Below are experts of layer 4 (counted from 0) of a mixture-of-experts language model. Rows are named router (the router's row for the expert) and show model dimensions 0-127. Each number is 128 + 32 x the weight over its row's rms, rounded and kept within 0 to 255. Numbers have three digits each.
After each expert's rows: a language model's description of what the expert responds to; "mostly gets" lists some tokens that are sent to it at least half of the time. This comes from a sample of Wikipedia text that the model never trained on.

# expert 31
router:097100069116071154083145115101143140067088149136114137114082114057154183133136083109096142107132145175151133127146008093118103195088135071104090096140130156133119090103086169083139111124145173101146108090216134147166129145132154161121166110161147121183141132090078141087059150129100115142104064131132141107065162131132157156076121154129135152133111088164156195109112151194091149145122
What it handles: Vowel or short syllable pieces inside non-English names and words, often accented, after an initial capital, such as ü, ö, ou, Do.
mostly gets: "ü", "ö", " Mo", "و", " Do", "ä"

# expert 43
router:144097021068114128121135129119147170065102124146169139132115139146122150110103136103095181101141135170142082137158121135125091135069085136091071120166142100144146126096089177099120117127189148120133129086122177146164118156117105143151136132179125093185133138068040159085095101169092122136081090103133160122060143146113147144136150104127156141117095096195121126117104143158169137114081
What it handles: Capital-letter fragments starting names or abbreviations, pieces after hyphens in compounds, and short codes, such as -A, -in, AR, B in Bolelli.
mostly gets: "-A", "-in", ".m", " ar", " PA", "-E"

# expert 42
router:143115131097118128163093108160136163123106138147158103132111145128111122143092125142120111121158186141169125116176107085130095142123117080083136103149171133169095079065064190136158122139118129086144122097104149118167152170161134152097127099170106130181169138114118097086144114137101049182127116068085154090129141164112197154097160142154144187061150111137142128051108189166101105124075
What it handles: Determiners and ordinals before a noun phrase, such as a, the, an, other, another, second, third, several.
mostly gets: " a", " other", " an", " their", " second", " several"

# expert 46
router:111102113090083134076117093168161101123096115136140113093118126086144132120107108107125159116139154144127089116121123101090108126097091130079133098162125145220146113121126143116114141125176150094130113061161119104114130134117083132129168112156113111181159164124083092098133094177121114139079118081101132137052151159096162097122171110191113189061113156125189152117123211116116090141061
What it handles: Prepositions and infinitive to following verbs or adjectives, such as got off to, intends to, able to, recruited by, with.
mostly gets: " with", " to", " into", " against", " between", " To"

# expert 37
router:080089087075076116136126123138131134132107090128164137105099110067105147156162108074106159085138167119151125184144151112127111199021109126075137102144073110209142101101110089099160104100145121088145109112131156174158127145180097080121119106111091106170125131097111128123118100147075100170120094131114130044123133158119153148099141164153072184128132107146138130048108132138169098180083
What it handles: Colons after field labels in infoboxes and taxonomy lists such as Order: or Mode:, sentence-final periods, and dashes or pipes between fields.
mostly gets: ":", ").", "):", " :", ".", ".:"

# expert 59
router:108143121094099153138103120120159119115099165154198162069140088093107154172124112155077129103141117189152122140138139087147133180070081079149128118187085140135176091156104109167113120089162117093154070115206209180141128132154086107131094132118102127155118177111109152085069100171121114130120115082086161127110131149103181144148152113121119146127123152143200181105150118123135121110112
What it handles: Short inner pieces of long or technical words and abbreviations, such as comp-rom-ise, Tri-am-cinolone, In-quir-er, IBTr-AC-S.
mostly gets: " Am", ".S", " Reg", " am", " Michael", "reg"

# expert 57
router:093099119102085133106118131148131130103142054147135149144159109157132114177111132123101181081167151139139086098139111180125135131122103113085065135142113106143109124091066144111128093197147147067197113107113158149184149174161125094117131106166161084194093135083097137117092129132091080160121072103091115095098146168077138112119161188151150172138122130132181212055114158159120079121152
What it handles: Nouns such as season, League, Cup, game, team, series, film, race, used in sports and media articles.
mostly gets: " season", " League", " series", " game", " Cup", " film"

# expert 29
router:121100067099118126112143072163159148115141093129152150100184110154113160152140103169097125129156157140144102166157105116073101133076127109091126109156140092169178114132103171108119117128156127110114127085160137124149141134158096129134094091166126156152136150077121175101116089154108115167107108100097135017070152114114170123115147138162118154120106130138146174055109164151175089133117
What it handles: Blank spaces and line-ending pipes in wiki tables, such as an empty cell after | in election turnout rows; also less, more, %.
mostly gets: " |\n", " sh", " less", " more", ";\n", "})\n"

# expert 9
router:092106101138121093118128146123131085122137099110140107142114071149130125154129083160094139075170161140173089105144107134124099129138083101083051116149136101124132120060104104120162135131167123055150104116121188124169119111127104098083141101154133091148136118098127163108104120174112089168093038133140152097122143123114112158092141080120187115142134120148139143114126145211149110125093
What it handles: Final pieces of proper names, especially Indian and other non-English names and places, such as Angeles, Zealand, Singh, Island, Creek.
mostly gets: " Angeles", " Massachusetts", " Zealand", " Pakistan", " Singh", " Creek"

# expert 16
router:106123103109091123089115090149188089109096116101146106098124111080130146203115107113113124122137160156151118155137119136109089182106100129077159102132105122212169108129094144132166123095160130116123118102190146231131108149131044096133082069139101080130114144110123155088115083124116139145096073128131144072020151117109139129075117096157117143087146077137160136058103120151156112162078
What it handles: Table row endings, sentence-final periods followed by blank lines, == heading markers, and dash bullets that open infobox lines like Website.
mostly gets: " |\n", "==", ".\n\n", "===", " |\n\n", " ==\n"

# expert 62
router:075142114113049090130064082114124152128075151099169162115088112085089147169105135089089123087209155087155136148133128095124111100136156061089102050177134154135193068121085102110114090143144125078142094113127164158183111172206072139179117124149124061160097116098102148080132110111114097137114095065126132092121143177094136121086120106187069166140109121095203132081129135130118053195129
What it handles: Table pipe characters and key words inside headings and results tables, such as |, awarded, results, medal, won, died, Producer.
mostly gets: "See", "|", " awarded", " died", " scored", " ended"

# expert 4
router:094103102093090089132108071140135117112112094115132138126147076148108133149081106110132158121166109154193085121173127155087103142057093099109108109158128099156164101084126189085083106108157109099134120106167145093164160123157104112137150141147146141158074149100120136042086100129084116140104095105129162085082161101103174146090113123111137155123125137134112136094132128188163133195085
What it handles: Directional particles after verbs (depths down to, vertically up) and word-initial pieces like re, dis, rem in remastered, plus place-name starts.
mostly gets: " re", " dis", " Yes", " rem", " res", " FW"

# expert 0
router:087151112120114174157128073162146166069173122131139108135075102128145133146092128105100159103216133154172105162152144138117125121105130119151107080168103091149160111131133110051081090097120105089129134118171187108125119084134058049169153061162130099135156117083072194044119106162113087157101058124117131126041123112099205137123173095152158168127135099158156113118112184158140069164082
What it handles: Clause-linking words after a comma or participle, such as by after written/introduced, who, which, that, when, and name in infobox fields.
mostly gets: " which", " who", " that", " when", " by", " where"

# expert 32
router:150104143075136103145084145140159077124082108116122150111077067132084172135102073128098124125125122141155133155189094098058091088144114083127108042130105131135136147121141155157081119107167175139213112137129187143147105151144081091130166079151108112161122149109096125109124099180067066151088099080091161102118168134091112149122164135147114136161169127181154141084120151149144134098100
What it handles: Closing word pieces of Italian, Spanish, Portuguese and other foreign names, often in tables and lists, such as Salvat-ore, Edoard-o, Marc-ond-es.
mostly gets: "ico", "elo", "uca", "ardo", "iano", "ulata"

# expert 60
router:073106104109088125096082082163155118104126133131136124101131123107122166155120101133101117117203167156139136168161179152090091183090095093106157104156087146201186060108086092115079111128150168137130109089178139144149148152198126086173180035142114094182145136124150136099107064167056059170101102124143141099096118152110115157110154161126074153094152099147154142110117140169122094126077
What it handles: Commas ending a clause or phrase, especially after dates and years like November 22, 2014, and after place names.
mostly gets: ",", "),", ".,", ",\"", "',", ",\n"

# expert 13
router:116146087084109094095122097152138111109122063172172115095135038112095114140131106131113144111202166118148098132144120145096106139086087068110107103184099118168127120072100184094149144163135109074126107094118143132145122136176075087157174106147097123159123167069086142122109080144128101124103079111113190086054142125119144121078152097132140165125142124182174120090151192185150073123088
What it handles: Final words of multiword proper names such as Railway, Provincial, Corporation or Party, plus common function words like in, was, on and table pipes.
mostly gets: " Corporation", " Oblast", " Productions", " Provincial", " Terrace", "idae"

# expert 48
router:111116121159097118111113086130207130075127123121128127118129106129076175142103104120128143127118156131161109168178108141161136131096096147117109087162148157117224118143120063115057087083183178156172126110140195176170104156127143108141082076150091056125149150099085104084126112117109126172135064083128115131111120161111133178132149153174163134153089109145155168128139137159140157166101
What it handles: Letter fragments in foreign or Asian names and byte pieces of CJK characters, such as Gr, Br, Du, l in Matlack.
mostly gets: " Br", " Gr", " Dr", " Gar", ".g", "-dr"

# expert 28
router:087066110078141137031125079091167109072110082132159145103119125055108112137101130131092156100138118117088087139149123117129104179113136133146134094141151167157143127067089101087167092108196114075155112108136165112151110154137126164169096126129127119170108154107093137072113111214124107179113084098120130046117131159159139098057162099147125132115089095176132172094107158156171142109105
What it handles: Second words of place and proper names after New, St, San or West, such as New South Wales, York, Zealand, Kong.
mostly gets: " Saint", " York", " Zealand", " Lemmon", " Angeles", " Kong"

# expert 55
router:106132102098074131029125124155155123098094071117191093102137133093126135156120132109111163112146102185152133155129124125100089110088104126072123104149106128196114136087120187088117111121174128101149108077124174124133092143148075123159068115154097085143149153108072142096098143145109124181083135138144143133089149156133206100088141178150112193096109118125182150069122177137162078171034
What it handles: Hyphens and pipes beginning a new line in infobox lists and tables, like - Website: or | 2019, and For or titled.
mostly gets: "|", "=", "-", "For", " For", " Died"

# expert 6
router:112102102063112155066086098157133149092105181146159137110135103093089147150068101060126163118174127205105117102132146180103120186102081115127141116155140160128165085055129150147103081147164159104124071093172142107137183159105113109103093156164161117150138157121096114111130126129127151139084116127141168174128117134130137167143145114114099146091122151171173164097143157189158157148146
What it handles: Short letter pieces inside words and foreign names, such as f in backfires, he in vehemently, al in Hilal.
mostly gets: "he", "ib", " least", " Clade", "ly", "'ve"

# expert 56
router:161111093151066127116105106130110107086140142169155107130129097081077137186100097098093174135183160159203106072158105112114149196122120111092120087160154093126163191095079103119174086200161154088138129100152158145150134113160110138152121093171145151087134121093119199110083137168112109131174098095101102137109106173106129152117142113112153127131110089138212169131015160172137091134104
What it handles: Number pieces, units, abbreviations and fragments of capitalised names in tables and infoboxes, such as 01, /a, kg, /sq, NFL, J-ew-ish.
mostly gets: "/a", " JPL", "01", " Olympics", " NFL", " kg"

# expert 17
router:110058043117086109085132089168131178085142150088177103081173113099150158152111101137145149087164118149138102103118138149109078120095153143109087083187118176167157102120110145117063110128151112114111116075150160107158153135164134123127095148182112106175131069108091159111115081124084130158105126104120132065127155111116213145068133156149136174085088120142157168106126100125133087152030
What it handles: Name starts and foreign articles or particles, such as Los (Angeles), San, Le, de, du, Robert, There, often beginning multi-token names.
mostly gets: " Los", " Robert", " There", " Mount", "There", " me"

# expert 41
router:098121075087130099099101101126135150102109102118182120113165090117144129125120106132060195124137153098139097138147168130108120160077130125079137095177102174159174094098136205117147128154196122110152100079155149156138119139193085109097105093162097135123135199099122123090099116150089102181119071101126196051109138165170164133115150117126154142108126111156154096103119198197144107149073
What it handles: Conjunctions joining names or phrases, mostly and, plus &, or, but, nor, as in Thomas & Co., physicist and academic.
mostly gets: " and", " &", " but", " or", " And", " et"

# expert 39
router:098122096150106119097094134152157095132173176154123143093130086071077169187095080117094152085134170120171085117183129129126135168080091090086091122148112122190140111068087064130080119162119165112125118126158127192126102153166106110137158069170112144176150143095119175108117154184099082161119111105111131114104142161145161126129177092138143169121103090153142212106091110176107144108159
What it handles: Word pieces following an initial M or m, such as ear in Mearns, orn in mornings, up in Muppet, plus Mike and Mrs.
mostly gets: " Mike", " mist", " mis", " Mrs", "My", "-yard"

# expert 61
router:116102099155087132129117136135151099094122147140155154120098105104115158133115104129110123083202170144124112144165109147110116152119074148095141070187157158186141095105115176168116087085137142132099082126118170142138140144108156111110101136122127098137150148162080144077111085126144089163091140131122144125113218167133134136138186169150152088064137157151104193084090166125113123139137
What it handles: Middle and final pieces of longer words, especially Latinate suffixes such as ion, ial, ology and ron, as in anachronism and Questioning.
mostly gets: "ion", "ial", "olog", "opy", "ology", " acid"

# expert 10
router:089124062105089158048113105152167171102109121130136159098159108111119124122108112152114204111153181150156135174123129111119132152081142113143119112186098119198187125122108193111114089108167113121172112097138182144146068145127072116133192105154155089142157110108079165130080102126104091174105120113102113073100133164096171145093176132150130169134135141104168148091082184174175094124099
What it handles: Subject pronouns he, she, I before verbs, and repeated items in lists or tables, such as x; x, Pro Max, ii.
mostly gets: " Yes", " Croat", " x", "NED", " QF", " FB"

# expert 7
router:127114137103071128082115084154141160127159179147161123079151120101143110170132139137078169034192133184143178144151140147122137161097125151133110088158140149174180142141106172107137125140121140110154126049107153162173128145146111145146123073167098074147121178101116147106137127156084085156081092118124136154056143129088167128102174108159102131137082132126127167089093127150148074153108
What it handles: Line breaks ending list items and table rows, plus past-participle or main verbs after was or he, such as used, played, known, described.
mostly gets: " |\n", " used", ")\n", " played", " use", ".\n"

# expert 47
router:069123113113062142094118100138202174095126127126177123078102103094080149121119096075095133068152124134137110134155182122089129142107124127047077090143122192197188085129104180081096106169127177098156117113158171122153116174150105120110134109170180105183129146084099146106108107156119113149152103129070160086127199153128172138045135162142112136110109124144157197124109154146160067203117
What it handles: First words of personal names and titles, such as John, William, Robert, Lil, Black, Blue, New, often after list dashes, pipes or country codes.
mostly gets: " life", " Ale", " black", " Robert", " William", " Mike"

# expert 50
router:109144051111090139076067107183147119061112154153117152116094086128114177163111072135114189094149140167127125084155157158072121147104078084075102095128151205156183100095138154146137115100132075080161092101149137087135138147135124101096151124188151140136122167103126106147075128165133162133134129174124158098069126152124116123090150134128105163112141106186175225100109156158140164130155
What it handles: Short first names and inner pieces of proper names, often after a capital-letter piece, such as Gary, Tony, U-ly-sses, Gö-tt-ingen.
mostly gets: " Gary", " Andy", " Tony", "IA", " Sony", " Florida"

# expert 33
router:134079104089091083112160098143156146101080075147158180091112061139124131128109102126118130114139098187127132107152174118134101153070100089140072091123105117156162081103100141106137116213119109109140118116155152127158126150165121144136136075153149113189142127135116166140129104136102135142088132064143174116142096126144116143109143120144150110096113098158167160140108139176118136179137
What it handles: First pieces of names and words, often after a K or another capital initial, such as af, ik, f, Big, band, Mad.
mostly gets: " f", " Mad", " SP", " band", " Big", " Od"

# expert 5
router:110141100118046103116063080128171145105101136121127134117153131096134167131106122118101152151136113117130104132158164119134091209111113115099068111130120161168179122098089151090138102138190150119124086090149151140154111143171138128122125126128103066150146126104098153108094109177103083155079060104140164111101149168093119191141147182136157150116093131162150171062098131163162117206057
What it handles: En dashes and hyphens joining numbers or names, such as scores, year ranges and pairs: Mexican–American, 3–2, 1-2 days.
mostly gets: "–", "/", " early", "-c", "-d", "-f"

# expert 30
router:092098091091112141056120117160170134123083096146119152122154120096140142151105119111114143110179130171181111163144140168090083153117113133119122129182125153248127114117084148100077086122143154076117106085174142216101128163147118087157080097172145081167171186132092142109112137136085058170121105148090169125095147122099157120079189104128084156094078078110164159067138159185104058121092
What it handles: Pipe separators in election and sports tables, especially before party names, and sentence-initial The or This.
mostly gets: "The", " The", " —;", " |", " the", "This"

# expert 19
router:114105076130085089120138147148165105111094135152157116074141140095140154136107101127092117099205145109126102119133113128038029166118162118117122083156159150182151079111110149083111130137155082137121116096097136146154097151167083077160065123109122100177177132120074155119102138115102103141104136130101130106111180136119233144128120170154106141093122141134148156086098147128163110151118
What it handles: Object and reflexive pronouns and clause-linking words after verbs or prepositions, such as that, himself, who, because, how, him.
mostly gets: " that", " because", " himself", "″E", " how", " That"

# expert 49
router:107123115094101159118130105150135169110124124150121077093157120120128154121118139133119164126142159172114127136180123096109110182072096099106128089165109138159159111103117198129061106119147152130135093081145161121170126135143102104184156060147114088141165129057091164049123087132141057153118066109084155072108159136136121121091154153159137162131118134139146190098121152165129134139093
What it handles: The space before numbers in tables and dates, plus quantifier words such as both, all, many, several and each, often after commas.
mostly gets: " all", " many", " both", " several", " any", " some"

# expert 45
router:109088100110137103125099077154186147076120137079111170100139114147156139155144076129116128121187120125148105135166119184129127169056095131065196102148157168171166127120110085097120137185119117067176091108117121120163129146134127093104134095181131137166133166094126153101153079170069091157088075062145130143114215157085153115156163156141157159077090118154093136073125152127156087188128
What it handles: Particles and nouns like out, off, up, him, her, point, top, half, usually followed by of, to, or punctuation.
mostly gets: " off", " out", " him", " top", " well", " point"

# expert 18
router:140108114116058123061108144151125144118066112125139111088131110124141137156089099112121155138178194142121088158189125111102111141142121139127131105170148156176135076090130141111103118075126146079142105056116158082144131142161112118105109072148143088173123184122063144123104148156101115156104102127081151076068158145096145152116177157120109187081082132168131140068063142112102102118088
What it handles: Mostly of after nouns in names and phrases, such as Party of, Nation of, autumn of, plus for, from, near.
mostly gets: " of", " near", " Mount", " Phylum", " Of", "|---|---|\n"

# expert 25
router:075115103050101127106138090136119175111099132096115122123107113094118097151150101109110158128195171096148144115144094156099082142085084079117092073172100118197137123094122119093107122106131173111131109082171143087138111124136081105114106063186140113139175123106115196111118119140104113173090145102112142083035159167093207149102191104135106160065125133138146117112105190126137052154061
What it handles: Prepositions and linking words after a noun, verb or adjective, especially about before numbers, plus of, near, due and where.
mostly gets: " about", " after", " where", " around", " near", " due"

# expert 20
router:129112138071129131116099154147133131128137105171148135099110096135148133135079124143130141135149144148173127075150132086108095157077095101092082091132108121137150101078044153119102076135144110047117079082114193137165145179180089119124113128144117101157111180122123097092104119178111082189110124109104194125098106171116163144104144133177120151100106062177115117000148136151125123112127
What it handles: Articles, possessive pronouns and possessive 's or apostrophes after prepositions or verbs, such as the, a, his, their, Kids', Critics'.
mostly gets: " his", " their", " its", " her", "'", " the"